config.toml
router_cosine_scale = 14.0
norm_eps = 1e-05
lr = 0.000973
Below are experts of layer 4 (counted from 0) of a mixture-of-experts language model. Rows are named router (the router's row for the expert) and show model dimensions 128-255. Each number is 50 + 15 x the weight over its row's rms, rounded and kept within 0 to 99.
Before each expert's rows: "comes before" lists some tokens at least twice as common just after its tokens as in all text. This comes from a sample of Wikipedia text that the model never trained on. Tokens count by the router's weight.

# expert 80
comes before: "9", "0", ")", " of", "8", "]"
router:62 54 12 65 84 29 59 34 59 78 48 21 15 62 55 81 63 79 40 43 32 36 55 28 48 42 80 60 72 73 42 67 49 42 23 46 54 74 49 31 58 56 25 43 66 67 64 43 46 70 51 34 57 72 58 30 61 65 42 69 35 52 41 50 41 40 50 48 40 41 71 26 38 75 38 41 54 63 59 60 63 65 37 55 52 31 47 66 50 65 46 62 36 19 36 41 68 30 68 64 11 45 61 66 49 78 57 43 35 28 44 53 56 42 52 60 47 51 47 42 24 37 66 28 46 47 46 36

# expert 77
comes before: " of", " was", ",", " to", " is", "."
router:65 34 52 40 51 55 46 59 62 68 33 51 73 27 56 51 58 28 70 48 75 48 47 53 79 26 51 41 53 44 27 77 41 77 56 60 87 37 41 75 45 37 62 33 44 37 55 60 65 62 37 76 35 57 26 19 79 56 44 35 61 54 40 65 59 58 31 92 52 60 42 48 58 72 39 51 46 64 60 47 45 37 27 69 70 45 53 56 84 52 68 47 44 73 69 40 68 38 40 61 68 32 69 28 52 41 57 32 43 35 47 80 44 60 29 13 41 53 25 40 40 51 39 54 45 55 49 49

# expert 21
comes before: " of", " in", "\"", " to", " with", " on"
router:40 67 34 52 49 46 33 50 39 74 46 60 54 38 61 62 26 28 74 71 67 63 93 74 57 42 70 34 51 43 56 42 39 55 48 70 59 52 57 67 48 21 36 44 34 30 35 57 75 54 60 34 34 70 12 53 33 48 59 39 40 46 41 48 45 66 36 52 80 82 44 57 54 44 52 47 35 61 41 73 57 31 57 59 31 17 65 27 73 36 54 62 77 57 38 49 65 50 51 46 39 54 50 38 47 49 42 37 57 48 19 57 43 49 56 36 58 37 27 39 49 50 66 42 36 45 40 39

# expert 38
comes before: "ing", " of", "ed", ",", " and", " to"
router:46 62 23 32 66 43 40 64 23 26 60 28 37 46 48 21 36 48 62 48 79 39 60 70 40 82 58 35 54 54 25 54 45 42 29 60 95 48 69 54 37 36 50 64 73 36 42 50 25 57 24 60 42 49 40 53 38 71 42 60 57 43 22 66 51 69 60 66 54 57 60 61 26 55 32 42 57 48 59 50 43 56 22 65 54 41 37 34 51 49 57 30 67 64 72 46 53 39 46 35 50 95 74 18 54 38 37 48 64 48 50 42 58 66 52 44 29 61 59 42 57 37 68 48 41 60 56 62

# expert 25
comes before: "\n", " The", " In", " He", " \"", " and"
router:58 69 49 41 34 74 33 35 47 37 56 58 63 44 71 42 30 58 52 57 73 48 38 66 44 44 42 25 71 52 50 24 62 41 65 82 49 23 80 45 67 39 47 69 59 55 39 51 50 51 51 68 45 66 28 51 83 39 45 47 48 39 52 41 44 60 71 40 73 63 53 60 26 11 73 39 66 37 43 52 88 29 36 41 36 44 50 71 47 52 64 63 64 75 54 64 75 53 49 65 52 40 40 80 52 56 51 51 39 45 35 38 32 53 21 41 74 47 38 35 71 40 57 35 43 69 63 60

# expert 89
comes before: " |", "0", "9", "5", ";", "8"
router:55 51 72 60 42 57 55 59 51 47 60 61 26 65 57 86 42 58 29 36 37 44 44 55 32 54 56 38 64 46 42 38 90 15 39 77 63 56 66 67 48 64 44 57 70 40 55 33 36 47 35 63 64 55 67 67 43 47 62 64 61 54 68 77 37 68 43 36 40 06 45 29 54 27 25 19 45 66 35 63 49 66 26 39 28 53 43 54 49 74 38 67 65 34 59 69 58 59 53 61 26 54 23 62 62 49 18 51 68 35 59 27 46 46 64 50 52 41 75 66 31 38 52 45 64 26 50 45

# expert 15
comes before: " to", " the", " in", " that", " a", " on"
router:50 68 48 49 33 41 67 57 61 25 52 46 82 54 60 75 29 54 49 42 62 26 41 49 29 45 50 46 75 24 44 54 55 52 41 57 40 37 72 23 27 42 37 45 42 45 27 45 51 38 65 39 29 44 34 49 48 72 31 53 47 43 59 10 78 30 56 54 61 85 58 62 29 86 67 46 48 38 45 50 51 78 44 54 63 33 29 33 58 23 24 21 69 45 74 70 51 44 74 33 49 60 42 36 52 30 63 07 40 31 45 70 49 43 58 66 24 76 40 54 84 33 72 64 55 37 70 67

# expert 35
comes before: " ", "\n", " +", " —", " −", " United"
router:24 58 55 65 45 54 62 35 44 66 43 32 70 58 41 48 77 58 44 61 54 49 16 42 47 47 64 68 40 38 77 59 34 35 72 42 30 52 55 16 45 50 38 47 52 77 32 32 52 45 60 41 37 34 32 54 66 42 28 48 53 53 55 69 77 53 41 47 12 64 57 61 39 14 43 46 55 59 33 61 38 43 46 44 75 47 54 29 42 75 62 53 35 54 45 77 48 40 39 79 53 56 49 67 70 46 42 40 39 52 44 23 49 48 30 60 40 61 57 41 82 36 41 51 00 44 39 47

# expert 56
comes before: " ", " \"", " The", "See", "==", " —"
router:48 57 56 68 33 45 81 54 55 73 35 47 60 50 66 53 52 50 23 50 50 52 26 40 39 64 46 62 94 75 45 50 54 30 74 55 59 41 30 40 50 48 54 70 28 55 62 53 48 28 58 75 43 59 32 70 72 55 43 45 80 31 29 45 70 69 53 61 18 27 35 36 53 47 35 45 46 37 59 45 37 21 51 33 77 68 55 36 66 64 23 31 44 89 44 52 39 55 45 66 64 41 30 49 36 36 79 25 59 38 34 74 49 65 00 90 33 37 43 55 38 63 28 33 08 49 56 53

# expert 91
comes before: ".", ",", " in", " and", " (", " of"
router:62 56 70 71 41 64 60 61 63 78 11 38 50 51 85 63 60 21 66 48 61 50 60 79 38 76 42 75 51 26 65 45 44 67 42 54 56 75 40 84 44 42 78 45 35 47 38 54 71 59 46 54 44 43 49 55 55 42 40 33 39 47 24 33 66 42 27 79 51 68 28 45 44 54 46 65 61 44 21 41 29 47 57 52 31 52 46 41 48 41 45 47 84 72 32 74 75 70 33 57 33 73 37 48 71 42 44 50 55 54 44 62 73 48 45 41 35 26 43 19 40 41 60 55 68 34 48 51

# expert 7
comes before: " of", " in", " to", ".", " by", ","
router:59 34 64 55 43 29 10 44 54 60 24 48 50 44 57 27 30 27 70 81 26 52 58 52 61 27 36 23 71 44 29 58 42 69 32 62 59 29 75 46 43 44 42 46 61 50 43 40 68 97 28 35 36 50 29 45 53 82 74 58 47 40 43 50 54 25 60 58 57 78 53 53 34 58 55 51 20 61 51 45 56 45 60 45 58 34 56 69 71 42 54 46 58 64 37 65 38 21 53 53 41 42 60 49 17 43 52 31 36 62 62 51 61 59 65 28 46 63 39 39 52 48 67 42 46 54 50 57

# expert 65
comes before: " ", " UTC", " Animalia", "}", "′", "S"
router:61 33 93 68 67 51 57 30 36 90 54 51 37 57 62 43 51 46 47 66 30 39 27 31 42 62 52 52 44 51 78 00 23 45 53 37 33 48 57 33 30 53 34 64 73 31 48 72 47 23 58 34 69 19 77 35 65 43 38 52 36 26 70 53 61 45 54 48 51 57 46 54 42 53 45 38 49 75 37 30 54 55 20 33 44 49 34 49 28 50 56 43 39 73 51 28 63 52 43 60 21 59 61 37 61 66 45 83 27 62 57 30 48 52 49 33 74 69 40 58 51 57 58 61 35 38 49 58

# expert 68
comes before: "0", "1", "2", "5", "3", "4"
router:74 48 48 54 60 64 42 39 79 59 65 55 45 77 64 65 68 55 31 52 57 42 47 48 52 66 32 21 42 70 18 32 59 76 30 51 52 56 59 55 48 86 47 55 42 38 53 34 41 43 71 48 45 29 53 60 78 46 44 71 43 74 40 52 51 40 67 20 57 35 39 46 59 43 62 43 58 16 66 53 44 60 60 53 37 38 53 77 15 56 68 53 46 46 64 33 43 26 55 34 48 52 29 48 37 53 47 30 71 54 62 69 53 54 54 54 51 58 36 42 60 37 43 27 69 71 70 61

# expert 95
comes before: "0", "9", "8", "5", "S", "3"
router:64 52 31 57 57 60 46 48 62 61 54 76 18 74 58 75 53 59 38 56 56 41 50 32 50 59 53 43 59 82 53 61 33 35 67 17 32 51 48 44 61 66 69 60 80 64 62 55 36 34 57 60 71 30 78 46 69 47 57 63 26 49 54 49 71 44 38 34 37 35 37 48 48 40 21 57 54 46 50 47 26 53 31 50 23 55 53 54 45 53 31 43 49 27 51 39 75 53 44 58 38 44 71 38 55 71 23 58 50 53 44 48 65 49 60 63 73 51 38 58 48 54 21 61 39 64 38 53

# expert 83
comes before: " by", " the", " to", " in", " a", " on"
router:62 45 47 63 27 28 36 40 43 41 62 52 69 50 55 46 49 49 68 46 57 17 31 59 49 43 43 31 58 54 21 39 58 66 29 63 56 33 64 35 48 56 50 37 50 54 17 66 55 48 46 38 28 55 38 33 43 66 52 32 43 35 47 22 69 41 54 53 74 67 55 54 31 47 62 66 08 56 64 52 54 60 36 47 80 33 51 47 48 26 36 35 47 31 66 77 56 34 71 43 49 70 68 51 34 58 46 18 68 49 48 91 33 50 69 18 70 56 40 89 81 45 76 59 29 76 75 56

# expert 82
comes before: "9", "8", "5", "6", "7", "4"
router:53 55 48 81 44 24 43 53 48 45 56 63 53 61 74 79 35 75 40 62 60 66 61 36 44 54 58 50 64 64 49 26 77 51 31 63 37 63 42 44 41 43 40 36 60 38 46 64 31 35 56 44 85 24 56 48 40 51 66 41 26 21 56 45 43 47 48 39 39 48 32 49 62 55 47 42 47 46 54 62 53 85 59 56 41 50 41 30 59 55 33 42 61 41 59 21 43 42 65 57 38 29 50 54 44 58 19 65 48 62 79 44 61 32 40 63 33 62 46 61 64 69 14 49 52 46 32 69

# expert 64
comes before: "-", "|", "\n", "=", "==", "==="
router:51 70 76 67 37 50 48 58 46 79 58 36 47 50 68 27 62 44 46 56 51 53 81 71 51 59 48 58 46 47 77 56 23 58 38 74 42 56 36 53 32 54 44 50 51 51 47 20 45 34 54 28 53 27 44 60 68 38 40 35 65 39 26 51 39 58 62 53 21 38 29 18 52 40 40 48 59 82 49 21 17 47 50 45 95 42 35 50 46 65 41 61 29 57 61 43 52 86 46 32 32 56 42 40 49 47 49 41 38 47 40 57 60 67 74 55 44 56 63 70 69 67 75 41 69 64 48 45

# expert 23
comes before: " and", " which", " but", " the", " he", " who"
router:60 62 59 43 44 63 46 42 48 45 60 78 56 83 52 62 34 53 58 57 31 44 82 45 70 51 48 48 60 65 74 20 29 62 28 72 51 09 54 65 38 42 50 36 50 52 42 55 63 70 39 60 41 36 39 45 72 37 37 45 68 63 65 44 60 35 31 45 54 29 60 41 52 52 34 15 59 46 37 33 37 28 48 60 99 49 51 52 49 49 62 44 04 36 45 49 40 64 80 49 63 30 65 59 60 37 55 36 45 30 61 67 55 57 57 61 74 47 25 25 72 46 55 60 64 38 58 43

# expert 53
comes before: ",", ".", " and", " of", " in", "'"
router:70 63 45 47 70 43 28 32 64 59 39 33 49 44 76 52 43 43 64 37 34 36 56 76 61 62 33 35 58 53 28 70 41 65 25 48 62 66 62 75 55 38 62 44 51 57 62 60 78 70 40 51 50 64 52 64 44 40 56 38 38 63 53 61 72 34 26 43 87 63 52 54 44 66 38 45 38 28 62 60 37 37 42 62 36 62 64 77 46 52 99 40 56 75 43 46 60 29 67 68 46 49 26 50 53 40 50 46 54 59 45 54 46 32 33 66 51 59 39 26 44 44 39 37 73 50 46 70

# expert 36
comes before: " ", " —", " Party", " Year", " Candidate", " \""
router:69 10 59 55 56 60 51 54 85 65 55 52 42 60 57 69 33 38 50 48 55 43 43 50 45 30 52 48 67 52 52 78 45 66 53 36 21 59 37 51 64 46 59 61 76 61 44 42 51 51 79 57 57 35 57 53 81 37 21 57 34 60 48 49 74 32 73 70 17 44 38 56 72 26 52 36 47 53 24 56 26 65 51 17 76 52 44 48 55 68 52 55 31 48 67 42 14 39 56 51 70 50 47 40 48 57 50 14 54 46 75 36 68 35 48 61 36 18 44 58 45 35 49 55 05 36 47 46

# expert 28
comes before: " ", "',", ")", "'", " MF", " Total"
router:49 43 53 45 38 65 49 63 69 43 47 66 36 41 53 81 39 38 38 42 71 54 38 52 63 53 40 49 35 66 58 50 28 48 60 52 36 66 20 74 52 30 68 69 51 65 65 52 70 58 63 51 51 60 61 52 61 00 17 57 53 39 44 79 48 32 45 69 45 84 29 17 67 42 54 30 45 24 44 56 64 61 36 47 61 52 34 53 58 46 47 27 57 27 55 21 33 61 46 47 71 35 59 60 54 66 50 48 56 51 99 38 59 57 48 42 43 56 25 73 50 50 39 51 45 47 27 19

# expert 2
comes before: "1", "2", "0", " |", "3", "–"
router:59 53 50 81 57 60 61 49 42 35 32 49 55 60 25 62 69 59 46 48 53 76 37 44 12 63 55 48 38 41 54 34 42 54 61 23 61 58 19 40 49 32 27 55 23 45 65 43 62 32 51 32 53 60 51 36 47 36 53 77 57 66 46 40 53 32 46 52 63 40 46 72 43 64 37 75 17 43 45 56 72 67 54 56 15 52 37 51 51 59 10 74 73 53 31 41 42 99 52 56 34 80 54 49 31 67 37 59 83 16 63 56 37 51 41 47 77 11 61 66 46 55 50 32 59 35 74 30

# expert 92
comes before: ":", " by", " of", " zone", "):", "N"
router:54 51 37 56 66 26 34 45 57 35 46 67 49 50 43 55 64 55 38 42 47 34 47 48 55 52 60 65 70 56 73 59 55 54 41 57 61 66 53 38 21 56 18 27 66 41 45 58 38 45 31 60 49 40 42 38 51 31 63 47 54 38 52 32 58 37 27 38 54 62 86 55 45 68 68 73 32 66 83 25 32 65 57 29 35 70 67 48 22 62 56 58 60 69 47 63 58 18 36 52 57 66 48 41 10 59 42 32 44 32 57 61 65 54 51 51 60 37 35 43 45 64 39 53 55 58 56 71